Experts of a small language model.
Size: 9 layers, 58.5M parameters.
Experts: 96 experts in each of 8 layers, 128 squared ReLU neurons an expert, a sigmoid router, a shared expert of 128 neurons.
Training: a variant of SOAP for the experts, 2115M tokens, 8069 steps.
Below are experts of layer 2 (counted from 0) of a mixture-of-experts language model. Rows are named router (the router's row for the expert), up (a neuron's input weights, with its number), down (a neuron's output weights, with its number) and show model dimensions 0-255. Each number is 500 + 40 x the weight over its row's rms, rounded and kept within 0 to 999. Numbers have three digits each.
Before each expert's rows: a language model's description of what the expert responds to; "comes after" lists some tokens at least twice as common just before its tokens as in all text. This comes from a sample of Wikipedia text that the model never trained on. Tokens count by the router's weight.

# expert 21
What it handles: Capitalized word-initial pieces. Opening consonant-cluster pieces of capitalized names and words such as St, Br, Cl, Par, Z, plus oc in Doc or ad hoc.
comes after: "-", " the", " of", " in", ":", " and"
router:435524511507563498554470502543527468451495532549523520548537523464455510442480442453487533493470437519464483522453467508517564520474499519454486502501547505528518491508507522445568424541509582505507457541487478509542592517482499500470529472414457513511484495510492449462436428534533509505531437483581515498503474540482490488436462486517478521472508495503543457534507488511413526492512469521563501584570508383507522492525547533466481501496502483491520465551523460523478493456530527488536492549499400491469604522447471477493354527477436516548375442537461525559489454559478528508397520445524508431474529484488401489545463566504567482556402491445470445456481488483529523541553515524495475494509518555477566465601502495518503518483492506493490529517438489449498494501520503
up0:490467468445378371418493539516455525449501510495477537588539490571551512471428508469500531551450525535483483486544497542469487546482554473546494554424555455412462509572429453453520458489521480391524463531464477477482527450501531421491578485500566480442466453549432488468492542457557518457531527458517434543515468446496487548439515491458457476450546594511510490557534469477436493515509502505513562454495425511459505521527490514558496513489486566507528497485462442489488491444475500570522468518540522537488544463508381512554510455476468431509468512457455490455459507501477533508545427443448482525539467467541499522538538455498502480524514548500546475514528477489511453515534523526572530479494550545482533452564472512496487437480469555494452526474483494471535505535503466
down0:438485545517499530493567497532497471443533477487541597529521553537487402458581460520457545491600499422433470522480503473491456562581589456485474533503513535527478483501483486535501590405506498479419505491452548419520428589565538513493585476506487515464505542496499525530502435482587446514433449498493460564446497558535478462506484530482508418470498531505553504468421482503535539541594555516501477542560516499517495522520520497429531530343522492570451513513509486509507521415485565533509504509492537493470470516526520485434496551495478555478440532498515476530488495560488475508516483501493480526507545503496481552532488502514498528515461510455541495523484499516555465520496545459538462521454542517542495518548491479467528552481418510462448516506511460571455570498461487

# expert 53
What it handles: Definite article the. The article the/The and other determiners like no, any, opening noun phrases, e.g. in the village, The population, The Second Encounter.
comes after: " of", " in", ".", " to", " at", " on"
router:487532502424604445508502436482559524483490516549517507493552522482478518557560411555510546556457460482490509530438478468564520492490493519474564448529513431560475406473548518513547460488504532496481446480402486499560473439493545586483500444425521484584507484402522509496500447487535536486525549540544548517479479511460537557429491496508476414410500461507480452536483476485501568515513487544489500543507561505438524537544568528510478490521432483531485548525480476470492525481566523455565515474513433429446559567481484479469514504470496516616499494507493531480491484528515531509516502434507423520419479505489514548557501525617519491545499448478445469537499465450502554495443491580484506486517456517498500509551569534479453456481485475451477526444480484484471468488575497
up0:587419471484554491612481547469549525567453466505510495409509511420435434494533510555511494499517513475510492540503524479472534514554513527492473434486515516499517494487538535514509508512470573557460520525498528418428476421489453608498522448525408496469433475480515494503526474437425491497477490515552468504520460508505439583475511493518454516519578517545509542446569497491511545529519509474524501511501517457526514510516494480497524484527501453505511503399478526560443439557521456541518409479563480522492484510569524451533510472484504544539544544466539462458500510499531448427466525562501476501501519508468449549590498486514417480484549607459435490511462471491527561477468489495449517528533483528524557503480538496454514428430584484525529474429505585521536436473569503
down0:475589487521530580409490500605444474442523419503517491521501473519502488465493513477474499490529492443476502508478539451518546544525520435512477508471496510525488533542488479501516549492539464513549476504476520534491465495478556480492397474501541527494510482563485531532535462460560497421434495470473465463541484530506496509507525496501578522534510426523538453492563436550548505515504551523561466454475565534470513511532489576480537473469562477474436509570470428504548568511550500535486570506561533491468505465542450499441513535511474490422519540544519491464542458471494445516521440433535502555475491402442513426496432485348507530463499506477470499513541514439513475514526496501503480473437482467413444553523419600505520567555509532517504558535484481465431459451496446

# expert 36
What it handles: Determiners and possessives. Articles and possessive words before a noun, such as the, a, his, their, its, and possessive 's, as in St Patrick's.
comes after: " of", " as", " is", " and", " with", " for"
router:484526468485521473515480468511523518510454503483545513518523589463501519514529529519580555598476530564420492511432458557465469589481509497513456461569529471554501485524505501459563510604567517505488494514498455479538491414508482570483470490479444504548521520474443466524443438474483486511552451486550559603464468607508518499455478518460444478413479522535499399575482479523498532507535491545507498542538463509492465545514482386502474532491481521529456502520515493496561494470552497472545468448488475495440526499519460518583497459519432528574500435510481562501487482526609584504483509486504478477458438547484435519583487540575469461457455509500489468454484455418522539566453574558510557469510512488515497458517545518507501506464491482525476548458498484530498428484516502
up0:546554525518486428563435498517513537549573501478522578515500533542467513535512482529470480496485455454494549490506474582511518452491546452478540497543459443524442504469517447396460472526521491547492497523483519489553528490456470525444506488509452522389504522447528502439457535528503523480497477426475492463571541508515572462439534454504476548473514479484491527460506529447469475496467462496501516502496451503529504498514461535496514473454485527513557460504499542455542528508492568507516503472511504518492515426514483506565566506527517429475483467494406520492507491546539454502554517438533511545563588504541445512371420456533441421421550519447501558540459525477567478481485548514554527450549481514539502540467510474519544550600427503512416504566594522540516483420547566
down0:543499449564509511397502490469460463469477509537490481458507558458508494492516525483534489461550527575460469562529499450457475503458466497456606440476560579485563435503422471503476479466468514469457465521495517533457478473474522548568486492515497479513464447474467478544461407552560514538540510558536505549486495525520470457547432569517547459508533469562490499479463438508527551520516573458480539474561560522441532452538543541532447507511455492433544493455461456496501490481501498480472465510612508513489482572525614472499547502501465557459487517495553470494445528437554507511458497529542488473468487508508519585552531483433500508532489500532504450420527501445421469524526481470463489519500522430526491479482469474500411456478587463458497524505403452469460546569440548

# expert 52
What it handles: Capitalized name starts. Capitalized common-word tokens starting proper names in tables and text, such as Green, War, Light, Gold, Warner, Cubs.
comes after: " the", "-", " of", "|", ":", " The"
router:470486509490526494553486487544471502504493508512567489493494539453438512489478428454539556535446480463494494559466456515538547548433501538452504503521561410516460502565534453470532428528507529501482460502446444469568543528473508538439498450436524495521478405489443474495454482515454521538521538556568534532458471569456501520477471458503541450439495471522540469587437475514476519489550487494573516527488526405517467520509529474502484524541483432542529509486552451467523551496524552487591502515503468462404547561452527513520384462496453546563474446592497505549545459508522553504412513445478544462458481521485411444555467530513547486551437500414479446471473497479496583542490520541538503478490537559509549489518515478462461427472500487478484528495459480506439434489529497
up0:520517599488515476521477468541473471552476505489500506494509521502504530490488536494478495601513544516513505483538530490503536500456514514472536479418583512507503506467471469520535481577515539494487526482467491541463499443456473493477477508544427475481503501457580534511454535468473519495492522443590560535515523516471435537496475509505486490505515537537521524544517456541475461457444498479435466456486405493500411604497519419495441513448507412528455498581533494474557540504462495555516471471481503480384468506508519521581508462559474508567489477502474523535469435546551520492530558501524463563424503507429507456468489491536553500470531498487552443493448457462498504557553579540525468467523469495447571558512572529473605594534468485534460416479401404464497540498487531
down0:487511478486488491537453543554427474534468476481514484512489464573477511504554456532533497511508498503609494511459524556427475436485545494398516468504569428545506501522586541444503529490552445459537509512481536515491551541491436419473432536467491531483491493472541480557492429453550446455454518520494595526540543503518511418526489492484493504514513461561491412484492463485497568560561545562432505523513476530456528468525499476585554509529503479445499452546422530444457486437466574465526483595497474489521569503479467511518475514568454491441486514541478511506463468597496525540499552552518477514506504454474514495456524447524477597540447498492471499487566531503528464524465489508580511477531445473463519437497496505553522453533465519442525490591532419566487469508560495

# expert 28
What it handles: The and was. The article the after verbs or prepositions (joined the, across the), and forms of be like was, were, been, became.
comes after: " of", " in", " to", " for", " at", " on"
router:519486498537506444501483475464528544465535403551538512494523559477424509534500449449512536541489505468502417579535576480469489578492486458474445496564495446509524488497534517514483541517523524543518474455415475473511565542507546577484460443465509458546521507457430416443485484483541549491556488488522561599445498593463548508473467489513475470496558461492495477498525490513480551522521503489566457459517442467504512566494550471421400549493521530532424513578550446498474556407504542550519561457534426440455482522459513480577509489469515501552466471538524438460502509507560571504493548502484492500501507538493470498556443476545514464530468506455444499489500557430450508595505562531466496483558540491521500504541569535448481499502507497532572485483476460489462507472576530
up0:522473535494480526506471558489462493444538521494510457537468555441465555504503517518494488490479527441508495456485556432478426497537531535544493510415517498419505438513515490492645416485470451506525439538490503444505471511484493437535523505586475566544566470559581536489483497531450494508500455515500429541464465556480541506501452496491473539524554530586523523455459528527518542485527527492507551513555443448566534538537541503529499467520443559486589465461460441403499453463459522530459435429464531632486496510509539540530511452461552516488505511458484526553514474588467483533560476421533521531522491481464485539551549454509466521485454429500484494542509497494544491465468507455580513445497495469486584532526538466454533541525473537530557489449504465486535489506457438
down0:466515538527491509492552484528531437517489492528559497464453490548546512455532433458570518450541514526432598573535547538536529483472510517478550424517467493532474598509498484535471574499466458487415534473440497523505473490561515480502540497478540454458461524470513498521443491460507501498495488450485512521454508452473514489449511502521488473504506509438450514520507488443514489477521448509487494521465521568438461546454519433457462438417511522536449508625473516525521504543578501384529508434446506388499536520550468506514459531563478530577451474531516514486482496435534480513498557571450455605520532515572500573460519560547493492466541502521581487452467543523498457533511503524431473521578460525459409492479511501488471468451481467443493505482466516492464533582522554

# expert 60
What it handles: Quotes, years, ordinals. Closing quotation marks, years like 1992 or 2013, and words like first, second, season, single in sports and media text.
comes after: " the", "|", " in", "-", " March", " February"
router:534474511450501476539459482458499497532488499441541522517481548463507455565526409460555538488413476481460445488475511450463530541414473530469515537484505499555513489493465534461521512526480519487475446492430427476528502500513573574539453510499494558579497514461473520533440471514527575500602534526537562520493483508541585541514463486472476505482465494502505392506482459499440466489547497460590509500597509509485444558464541450484487494483465539546433531475520469442531475474517544488487479477501508523535522464416499467538470464462486486495520475528569533463437492514503537499468534448415423445568479513461558472526519497554507431513401470524498490484501508512537550538456533570560512541530554522530470573539615535501535508463431543460472513497420519557423495508560491
up1:548460513543472500434514458528524574449458425515541561546471528533480547578485444543504463527430554409450435508501414555500503434454435540483521518507493457523528473418502494509424501476515503490452455580495517604572568484471517489517589489516486507568467465434495533488519517559446555475495515443536455439490518484532539483545491489567435479524451509495546523534495504455439451478486476490553463432573516426453542501503525455459502544509491465507563514506507517541569500530474500482501528511428488588492484459516484495535555510507493447490511475487523531527511462544498503480469550529491527589529468486466525480536593560490542579538472529529455525470509502416567515545527487475498463498487578522482495508539549510547518522527504465500611469472530472579547499460476518
down1:458410514479532564511450483502471483452584469493532493471490467373472514454475586467517464432543441525485488561497457466463539513487505584523503532553472472475437452445516509435491506447519589435502538507523498546560458532536520479508464476564544514530429452518477508583515522559444466492513515545513517575446482586457538530547486420422490544452518466471492517535468523512420466454505564402487491463500596500503496503538465515505473545541568502473515556465470438426448539523526522502511486488485521453475477516447498498511521490483469496459492487462510466476458504533472486462541451512439545476460498488469517498482524520483449457472479471541528445566498530609483503440547476538449602422524563475496522564495453460490518494498466474566459517498485501495459558481524532

# expert 6
What it handles: Small numbers in tables. Standalone numbers, mostly one or two digits, in table cells, coordinates, scores and stats, such as 8 episodes, 17, 72°.
comes after: " |", "|", ":", " on", "°N", ";"
router:500526569490549450500427493517569468480509520503570579518478566496461559533549434505488575546474454518418506516473503475540536503491453543427570513481533465534483460572550486526496465539538491539495452485498506471545494543460467548470484410430455506530488447485413490484470429582539586438555513470535580522478550522476531545430470474466481524518446428568531481481462443463465527589470514560540466513576472473439503540550553473500515548484508468511534515473502425473473503425506477462600486449576540475521514515527521433527438571461458505529487469507450518489517459506495536533507531426520505471488511541473501562542528516553458454437524453511475473513479473450506506521523518565575509531560438516496506453479540502528448515428499482463510483499432480498477537515504537
up1:556505575436483460539497432496482523431470520555480496473488472443505573525463503483471472573512505503535544486474496532463543497483479542455485498478521492553454537499529461471450470505579480487507548527562547512546504450415542461538557494548459488480496569454452545515430531503556468462500550494480572495499542500431527516521518479463590531503450499508577539448501529517532488461524527495480525543458446565481463478547403488458417525439493555458509522481487545513455419480546438468516468516534520483461487568455552530483518541475444443529488460511417537433509481519534520517533548411480359480463401507560517476502464453506475464497488514475500530501410512430521469492551535524463452541440523559533450511416527544495491489545548496506564506552516492528462507485479454
down1:441484465472464473539561511456583477492481445482506488486558539379462579574394517545518491545534559564440508518518471491464590499497481480530486483497418470548521478509494476530579442507540571506385510424542548524469467504533509493543466491472552537509492510540508432483475545500552489541494475537485499497534515518514492409468514499477470527424552482467461470469510528525535531542510493507433449476555523477524528417521432469468526441453448492529453489497460465474540541486513517507513552478512449474485547500503520499546533448545495451464515523453494492533468474488501515457573495498484438544426539537514442507491509548479550548519574551464462505503502465449479519500488533552475517487533504518584460483473416521522510612539500474406467428445453554532482520475588525

# expert 30
What it handles: Hyphens and list bullets. Hyphens starting lines in bulleted infobox lists, such as - Species:, - Formation:, and hyphens joining compounds like long-term, mid-season.
comes after: "\n", "\n ", "|", " Al", "\n   ", "\n     "
router:532579482462473470488493463581518514455479462569515538503501531467449528506574489486546556546510505551413488505473477492514546473416455522424556525488534511592491495560530463508471493527544499541450520603489465510483497498489492513503471457476516506507509477536424478408548412503518549521527536453546526546412487527466497481444428458481505446468449524559538451495474441519485577502499504544586492524484557438541505552561586512416499493547546521531447493496512451501517511544577556540591499496541495448475504481460486538495461468517478543549461486526509526436469459522486529592443514430528446432483507524525497538526494570538479495483452470473467443528553506445506531519544514539576467443541584474538557485487509551545466453492484532465530521454496459464457492493544478
up0:467438481532476499485479511448504452463444431424473467502550474524444513433498545450509477518495483559522514503511512512452559436498404492574503520475479544540470428455525451487525475495446410481510512484518529459586513458503498507550460505481527456476534479581474481471562571520523523539512467560447488449481457580495527430555487546415519549491450415455435586464562546517443480515450502529497494481545558478489458523468499538526551454525416499558534435547541488520537492478494462453487459434401483523497480429507496476496570550562529470536484483612505458535452492479488520504533471502549518422459551528537462493536492512488530480586486451431500499568474489498473575531487526507593473509569518506450489476484549489546471522518478509522498518469520559532479526510526472
down0:386484579418438511480531468515484519506482499482526500522506529437477470509532473500491476586508551569449497446532506468501488528488522518543454524469538452532476524534505479560455554511519556557528453529507537479433518548505458400450583515548481489444487483479554523481484434520523519525484522481489528502519565454552500499479442503552489521484522488536529370460522507509540542491539479510530529566439581515478517435563540512536422519515480500472426522499482492499518453467542581584481524624553537501533531553487554539598445505493545467498421554483486496489502481499481540429428508436487506497556484524525494505461556465443486490491547489468519434479493471487582507506545563491482475525513400476448564514460560502479496514480558503543457452527472535543489509565490510

# expert 44
What it handles: And, ing, line breaks. The conjunction and closing lists (…45 to 64, and), the suffix ing (helping, touring), and paragraph line breaks before headings.
comes after: "\n", ",", "s,", " well", "s", "es,"
router:439560489568493507562496536433467513435443518526553494578479496432520482512554487489552529486483396522480486505444454452534513511423458495441501517539530525468475473525419488492506513546539625474447469542499472461495510511480506493515511462526560413451483511490511501426534463493536525512520518505535584498543526558430464577483498524399527460464493470495499454524442492492475482546489489533530498526563512437410475566613480472481459530543463550576504525510487429460516490488495488500543522485482466485415451554429519418516517505474508566533453536536548482494490458567543569576470556492515441522485485499465454500539527498569498494435485527440482501550499455473530504538477508556540492472505495472465500498545549481524463501506389560514560516464480495450482460499543536
up0:546460447511460431528461471548499562463476550452452508493522396483413468446437466461472463530487469480489525473516477516463487516511453439502554499542491534523549548537467545540598499533509439508502518547504534476513521570485550487553547418481493490496473539547487445405484496449476475529505444457469532469516489510481536523567532452419559472440507486459565545496468480445527581518565463476518515544566543521513487471550426470536480495499522478487487424530559445446527588510494484477477421508468516498477513495577508495350491473506493560585492512436541503493485477474494473513449511453513467504518473482524486475475518441463526539528508575531460512518523520537530528470467503555462477477472561471564441454485523489512505524605559523442503501517466581488569515527563487
down0:466554557515462461505469457477510553539531543493520393517430416442513584464448597503515522481471503518523447529530541472477581530499512517477520516484469524533527458500452487532446439540518490483534500508451406502499516414508474470445470543485486533556543514505502555582484451481460477614458515506496485524515525497483470511476518460496478548535479569516473455543475507488477464517470453480511538422508440539455547514529507530411520427519548508487479498568526521491508501550538551541532541486486525543505484444533579464499472530411422506530564475485476504485479489478513455493523536543500494542381447485432562564524565473476526557467535524521415476411465436422516501488500477495482514486522510456458465468487460533502583475476425494567549524514467485504467576502528552

# expert 49
What it handles: Institution and media nouns. Nouns naming organizations or works after the or a proper name, like film, team, University, League, Cup, Party, and Nintendo pieces.
comes after: " the", " a", " The", " High", " National", "The"
router:502458527514507481529479466527433535478549445489552479467514522450482571577504500434518485497494520488452492497462466445554551530429480548493520565536523478501402479491461437428492476504550549504480474431439464517579498489589568519497467446463535432513520518492513486532556526521476519504537567494538556584433455634465482559534466425458551425465534519521556477543468442457475490485535503434576435549552446501500537570502541517487479497580517512493465511495527476512533474490516545502484463476468535443471523519451518421509457443478465530531517518498498516497473491507555554481443486499414484458530471486503460489501409514525482498467445560471485508485482448483537570522496562550588506418505507558517563538566507484483513460521431489466492477464451460489527532526555504
up0:434556485477528437512440549452544503493515489446504513504540509487432551499553507544507560589535472521401516480538438516473532493538542465543520525501530465558450462531485502568518558487523518473509515520507451506577530489521427457536434565570490505504473500476505455595546439464442470494478506470535535577459534514455451515463421477469453508480503451480475479542500500507475483489501479492475457474503449595440538520475513480485525463462550482518545396462515444505552517460524443454466589477544514406457492410434510460481549483523584523583497533516538441525472512451516527512522521469443472533517448466416480445472500497521506424487451461413490534448474472439515478543476525499440533527481513510551452530510442481451520471541440462439438543496443503491472488516506528
down0:472501457542517531515509503513498597480522552506421506530557505508497527564471526429460548572589561514457492527497522439494515539483502498534470471570488508514457517438504491481552471478483422521436492436490483517521580431453453532386420516425519538461597476497463493480477516449521498578520466501557495552528449498569560478467438534443553521494471473460457443493484559493578480476537515520441492540514475522479507528567515431425469498502438525536496463547526449449572466524456489550475426491527460526558502535508495440477532541567454542400438445479517500449511455483449496512564464481505535491523499487496566532474477586521489514448492449466534475526562487485563499498530494489503467467497505489505462524478578504556429534520505517500542497510475586559533523465508523

# expert 33
What it handles: Section headings, compass names. Wiki heading markers == and === closing titles like Early life or See also, list hyphens, and place-name words New, North, East.
comes after: "\n", "==See", "==Personal", "ography", " History", ";"
router:468455523497554483486511465511464487536528501504486470570526545497459502470492398511505535481485521470509534513479508564546567591478439526477544535502528443594466499556458458512475444516468486549444471474515498476490490510390518504539473470466514513523470440539517476450554462477528527525542471508532519522486465529498518512390456512517518432436529463541523447507460532481442487517527529499570507514519476473516490580570529482526486495463463487555536456446544491539568501449564530507502521534531493482472502564484495489502486440505434536530409458542475564476542499396489534553460537443481507456510427590451465532513470539524575509466463467498440428567463428433511528524481553517487542518510441523504512475533581444459386487510514498533501410465469454534518474455583534
up0:436434505434527467502553521513452504477541523495483486533452424473531493476495444465502502583442512467419521499468464529492418519580567475504535523510445460464475497465545571474518520453442512511546435493521456532534506565536481472506525483524420477514436523535559473489467441501509533484583486483487586496466439455426530481466477484468431496515538544440465469453513539464494479433465590529497503536537517480425558523460444389504529519450510609484522506561435524470508458495506524548475563498480570442492427483498477502524537547491527565562502478511502540494446460545420546549494470511464544520410485544531555528496482492527487494459486600461459574508540508535502525474508569518504469484497418533528487532517475471458479517487483517512516510510536482420463477548439469
down0:506495476519420544487504487526511503519476459502531459491498484537456404514550496494502436521567612543523483488426496519599529458537427515419448491497478491530490535522539550520496529524475522514515493485506426510461481507429493524478496539508591491510487559468506530464524471487525450563401499517552490490501518555568446484500518518553413600524536510561522471514448511485506493558544454528588540463429502548477394508462568513500493458543471493445486462431554503491489513539507507502575504422413556471494465531537417558475521408493446460502510527545524454490521553472434500512548519532461532480489524463458528503548502491560568471531529498512510497438529479452547520473544477533415509501441505525511508468450532502509552469509520564432506504523485501554514542447482587

# expert 10
What it handles: List dashes and colons. Line-initial list bullets, dashes in date ranges and infobox colons, such as - List of, 1961 – 1964, Died:, name:.
comes after: "\n", "\n ", "\n   ", " medal", "\n     ", " Binomial"
router:555604502469499506519538505568483523479467538540519482487557515436459536534529489475489531524490443474423484555514523521579515513468480525437503455493556475597489466562490481530537488539536513524471489569486452519461479540485467578461435410426509524490494488482429466487492455451468502527541469514520523584451498502463510512426419433508517450428489502574487453480431483459431520498490501554547470551530494512479502557545525470458478557547521524473496461524494472485573475543573534527549504491558529473453535428437523506524443479465490508565495486532543518448489495557489542551455550517536512549421518535513509539502476519596498466432489459512529470518504484458519532536543496559575441459575552473516550451525555567471500479494477477426511473452467466391484490483544451
up8:533468488500517586461479494491461586498451581463456461502518551505520474424485535482518497466477464529511500544451506484445485534486485545499489453572503531478498522506518504557478453442450398470452572468448460422515530486484478472504480518596455485455538419464508487547490506401482525555537443575490567555527441503515588596474491520515500534548553489517462461479524484539498534442517529455517497476508537492544422436548472505460491558501456554541485475535453450370494497522494515519526481434504467498531514523589482583506447551411480438517523420521460490532557512425456478541527532501490510506552542468500530460472524511478538511469515489425496547461537501490497546540508516554485517478476481481499552500489506525468533558517486525535503524385485438533545480441541467
down8:561496446425442511466563618619486431534562437489508542461508516467441518529521397516520457583504485489398490580516493476500549470511483450506452499464452464442483463505539449445524522532444529536515454441504529521516473530608532600482510512506549468496516558564530486503465480550517521478511505436527440509507538540535481510477558508497579489472574494467590495538429448514528504492506494550502459538526477471449518518455469495493536492502588454471501527541510502494479473466535550519526523551526540507453471521517482430522469456508552516446498472505512479508447512549481451488500534514499466550472527449536554533531422475504543490481442512560464518490457511550475485491523483467544536470558462494446502475459473428468567510472442456455500457496493556511545439560434442

# expert 63
What it handles: Line breaks. Line breaks ending items in infobox-style lists, table rows and paragraphs, such as after Country: Poland, plus abstract nouns like social, business.
comes after: " |", "\n", ")", ".", " information", ";"
router:529559558544520457521504469395535516490471420495562517499487541482510478477525491458561567521442459497537480525441466476483576531504502460507490471574613479532497449577452488521521478488498455551547421516500428454584503486494506527457452431499562472488489470436476457498471471504548485504522503510483530490461507646459483497438497478473532496493513480515511462495424508468438543484553520522509469562625500467475472520477523497459507461577480509541508534575462448501529534512458513413482549458490471523489526523490526501504516458508458547518429472536461516482487481489472513429437533424482531483501454483537417481510457507509501432508482475500469480533514455426540529573493509527521508447494471565533457462538582562453455427512512530522443473521402502471460501501576486
up0:528617452427525470525512543504463518501533491485465588497479477511445550526477537535489522531469480518505480523463446468452523517509496476465514528568502525480516494585511497430447560481605512518466502502456542488455573514492495524465448544499551621408436536504463488569511456550490538540525502495494436560510549519491515488480513504509514443455455530459458559555497476494470534473478480480449564432507512490489567456419484445503534460480585515442553515524453507522527526531480594513453387415469494576517564475551583492517475461517520537466529436588522498531563500507469546539491489474473527530470483476454495518480569533529523429522498483528476550455483544451476514518531501563511510531464545501507472526472465527484451590459448530456487570508521472453533510448498492
down0:450431501484499512434517482449556468493509543511454480515513486566539461476448560465485512530534528506454503532482551443402487520501520452504406495522610441526517483507446442524485508529485577508509497465501473476573460549557512505507473489551559474487505535470524539453469525523483454509440509540510480542509455453584570516515495473485503530526466489477519552478453527548420564514483540477542493479395529469465470458528482541469538545549515456503442498486547488456560572458444404503475547581553565534511507515482521496564509469503508496477494596526550555451500508492449479445519513528549476485445423570546524475520465438451557503525570517566475458551482462566423545432510461459510496510487521496497441538426553441531544524492488485500462446436446479482530526543535514

# expert 35
What it handles: Dates, numbers, re. Day numbers and month names in dates and table cells, e.g. 14 February, 1, plus the mid-word pieces re, ert, art.
comes after: " |", "|", " on", " in", "On", " On"
router:507503559495569459518501470499554512477438510572551522491500476482489507545534480495542575544513505444479462503443569472481530472473529537475446509462525402488462445521476475468468459544494522526479447491523491520475487456481491547481485478437526503533520425454495482530396414499525516473496458466531538583537571515537538533449454492490505498464432498512512467520424487488489555534510480477487501486498450466504419540492464494461426474516460557522528461532482404532388558499499555503554474426492484471468488543436528462500440364470518495553476503565502551524534443507547512481448515465489496400429468490478517554525508535509439476499486489476484483473551474460518478525567489523565542507515532474520508515540531460547446537431520432526466494419469463477416434483590567
up1:547510496481514457499507456515512485387505525545481463499536506446487480445497452501493443499477548459523490491508527455506383479459482461529490494450449421539472382535527529504456518542509521488537512525516485584510536467472477474451461471479533475551499540537502579501439489470435445443425518490556555538552555437451519573569501466468538570531520560517473574565546506477494550491533407515518494529526446460488510498472484504539491480462509556512556495464508543512468500486436529539425503502501492508583546530439563495442537526508536583464515510496461543502499431514487524479485515474498480572565521492488535498553500532517513482530397456458505572469560485533474427503489483515481540493500453476484526408545541464462549528520581551566547471508437530521443523441566466
down1:515519490510523483465509469502492480447455412552437467469511459498482478493500505516520475480498610510506513464532474558511517484508450484468522460507476555528486498577554519490522476488519470497499505459515532557402506427554477504432435520451534547452533474497563590445473446549461497609589455481437490503529483463524545491523496544510513519561521516514451485485526551503512583531565513467558577495494609525556483492464415504469505507476441455483457460538508470474469513551571488450563538523512467535476477510494493479487474502423514480549533507547514559463480422506545510593470521488446437475462443495501463519425474512514559565516514480540500491553457471571487475510521459518512466452437515484579538515468446548497499512422400511447510443522453419509520489450460559

# expert 46
What it handles: Descriptive modifier words. Adjectives and adverbs after the, his or was, such as early, later, known, own, new, former, then.
comes after: " the", " a", " was", " and", " his", " is"
router:502518561522482499526545472541533533438478466518522562526534522418497510503502433502557515534501499528492487525451529490497502532445479522486514488501497473530506513498411500508556499515482498565465464514515468400627519506464502563454518480487498469561468421473484485517484491534575523505572449506563610558443487519507465519508449470544497538442404454539496443512453448481507556510513558497486467520555419479444495466442548465504514492492481524515467594506537501445538553424558528511486421491537436459462537486505409513506518499540448528547433463468487512460497483481480571518421490479439433457534502475479459460504503544531484491438453492440490459555457460482469528509441522588591527485487528491523560505530571552459509448487429546485534546505478427498481475474527562
up1:482570556562493448503480475480465516491471473538445528466433528498505466508462471495424530442481485409471555480480518480496493427445489409460484485463426472457401500514529491475513530513495485481506562521518500536497527492518518471493368525470497498484528484526491504453559498498618431516489500479523520555500505551509449452524562523553472475568490448513447512501494538534488533454486485535538402523480456516471541527538455497491505515563498585490448543528550455477472478494520539507505516461558567502573495560469549552558506548550465460540531513531513500455478420546530580506474465448561489473494428476524443459513557491479520504521456486529506528471527556470409458539554492477451504512491505476524560550528518503465540634480516534575491448512523579506426531564540522
down1:489520461519491477444502494555484540527534467528545465461488556488503544500560548515425505488527434571523492510508544439477547553449388490464531546447440550518474515506506554498462466541419453468527568484520541456534459514504562468480498484529520524543438494511540502470500531458471456480485590503455542463503517523500563470465499532498569477433487464453488560597429556489501591432492541475545505517549458581494452488471477514503499537475416439564492489479529509453495575484453538457540472473462477432415546516528477512498566436548494491449491542502474453556570535584455561560452480525490496497514507472433524438454471477465505511527518512470507479493528430585524467591456462551495474472434571441544491452510476478503550489493456469495524559489527493469522514499481455

# expert 48
What it handles: Slashes, parentheses, line breaks. Slashes ending IPA pronunciations, opening parentheses, blank line breaks, score dashes, and capital letters starting names, such as /it/, (CAN), 5–7.
comes after: "\n", " =", "\"", " is", "^{", "a"
router:462484572525554451498534509484565627481531565565511500593515493465479519554533451543518595528461459446507536499439458485534508497468473474388528509483485428507474531511530463464516498524527530545475455496489496469528531480532511556445486526484506468568519510464484446512434489502587498542457490470527550481508496518545484527429491538513463486471505460491553479506543466419478460572579524556517518542498499458510505548515487501527482434473484497576456434480592468532522475511513484495562464385513430465481544541487490467547452469475450541559460484512531510515463527456474481521488522501445464512553489491518489442544448491511519529505463464487499489512528494477566541474509521631453561544512555519449518431523530444434501477490408519439580535467484431451515509465563492
up0:591553559488488468514590465553529432519593445465492600551573488558474464547513567487533458506549522494522516503501460482481520524590541540457542506534529517530504419488486538472522508536517487465486562511436486549490559498564422468483529481551502440511513468539534567562438511494492587545475481489438565428571509502427499479525481511409497446468540509517516521518436439499488551555558498488489512544492474509509468470473502437505508449527514473490514525520521493476540454456523487441452542427451504462481486502518467542513510474484497557445378511536507500536509562520495557562450493482509554494488459524611572513489527540481504453526483493504528550547497486461460526461533510521432471501458434535425529546497545505553475507525465531507478555472519479460475503411496564
down0:466479482509466511493472585405520526549537465523475484459503552386425544517515460499489578519557525524535446482502550459551472474472502394519492491484526489526498519523477543469505474488517554510538434534482503470506522471416478498454512482496565461459489461426454461449555564513535421495528504524595454473492512513525496515522588428501464559470454459418467518427505467504434433503512524479537478537493483497487531481490520532544506478416545507567532520528501506506526490454541531552550491502535551503542496499444503386450539485521551424465529457443554457496519480523463509516506475512503500500530531575473555468545470424519518481525526457430495550537453471550515471473518496512555490468545497485524499588497462424475567452442518440485540469563523437568514495524567429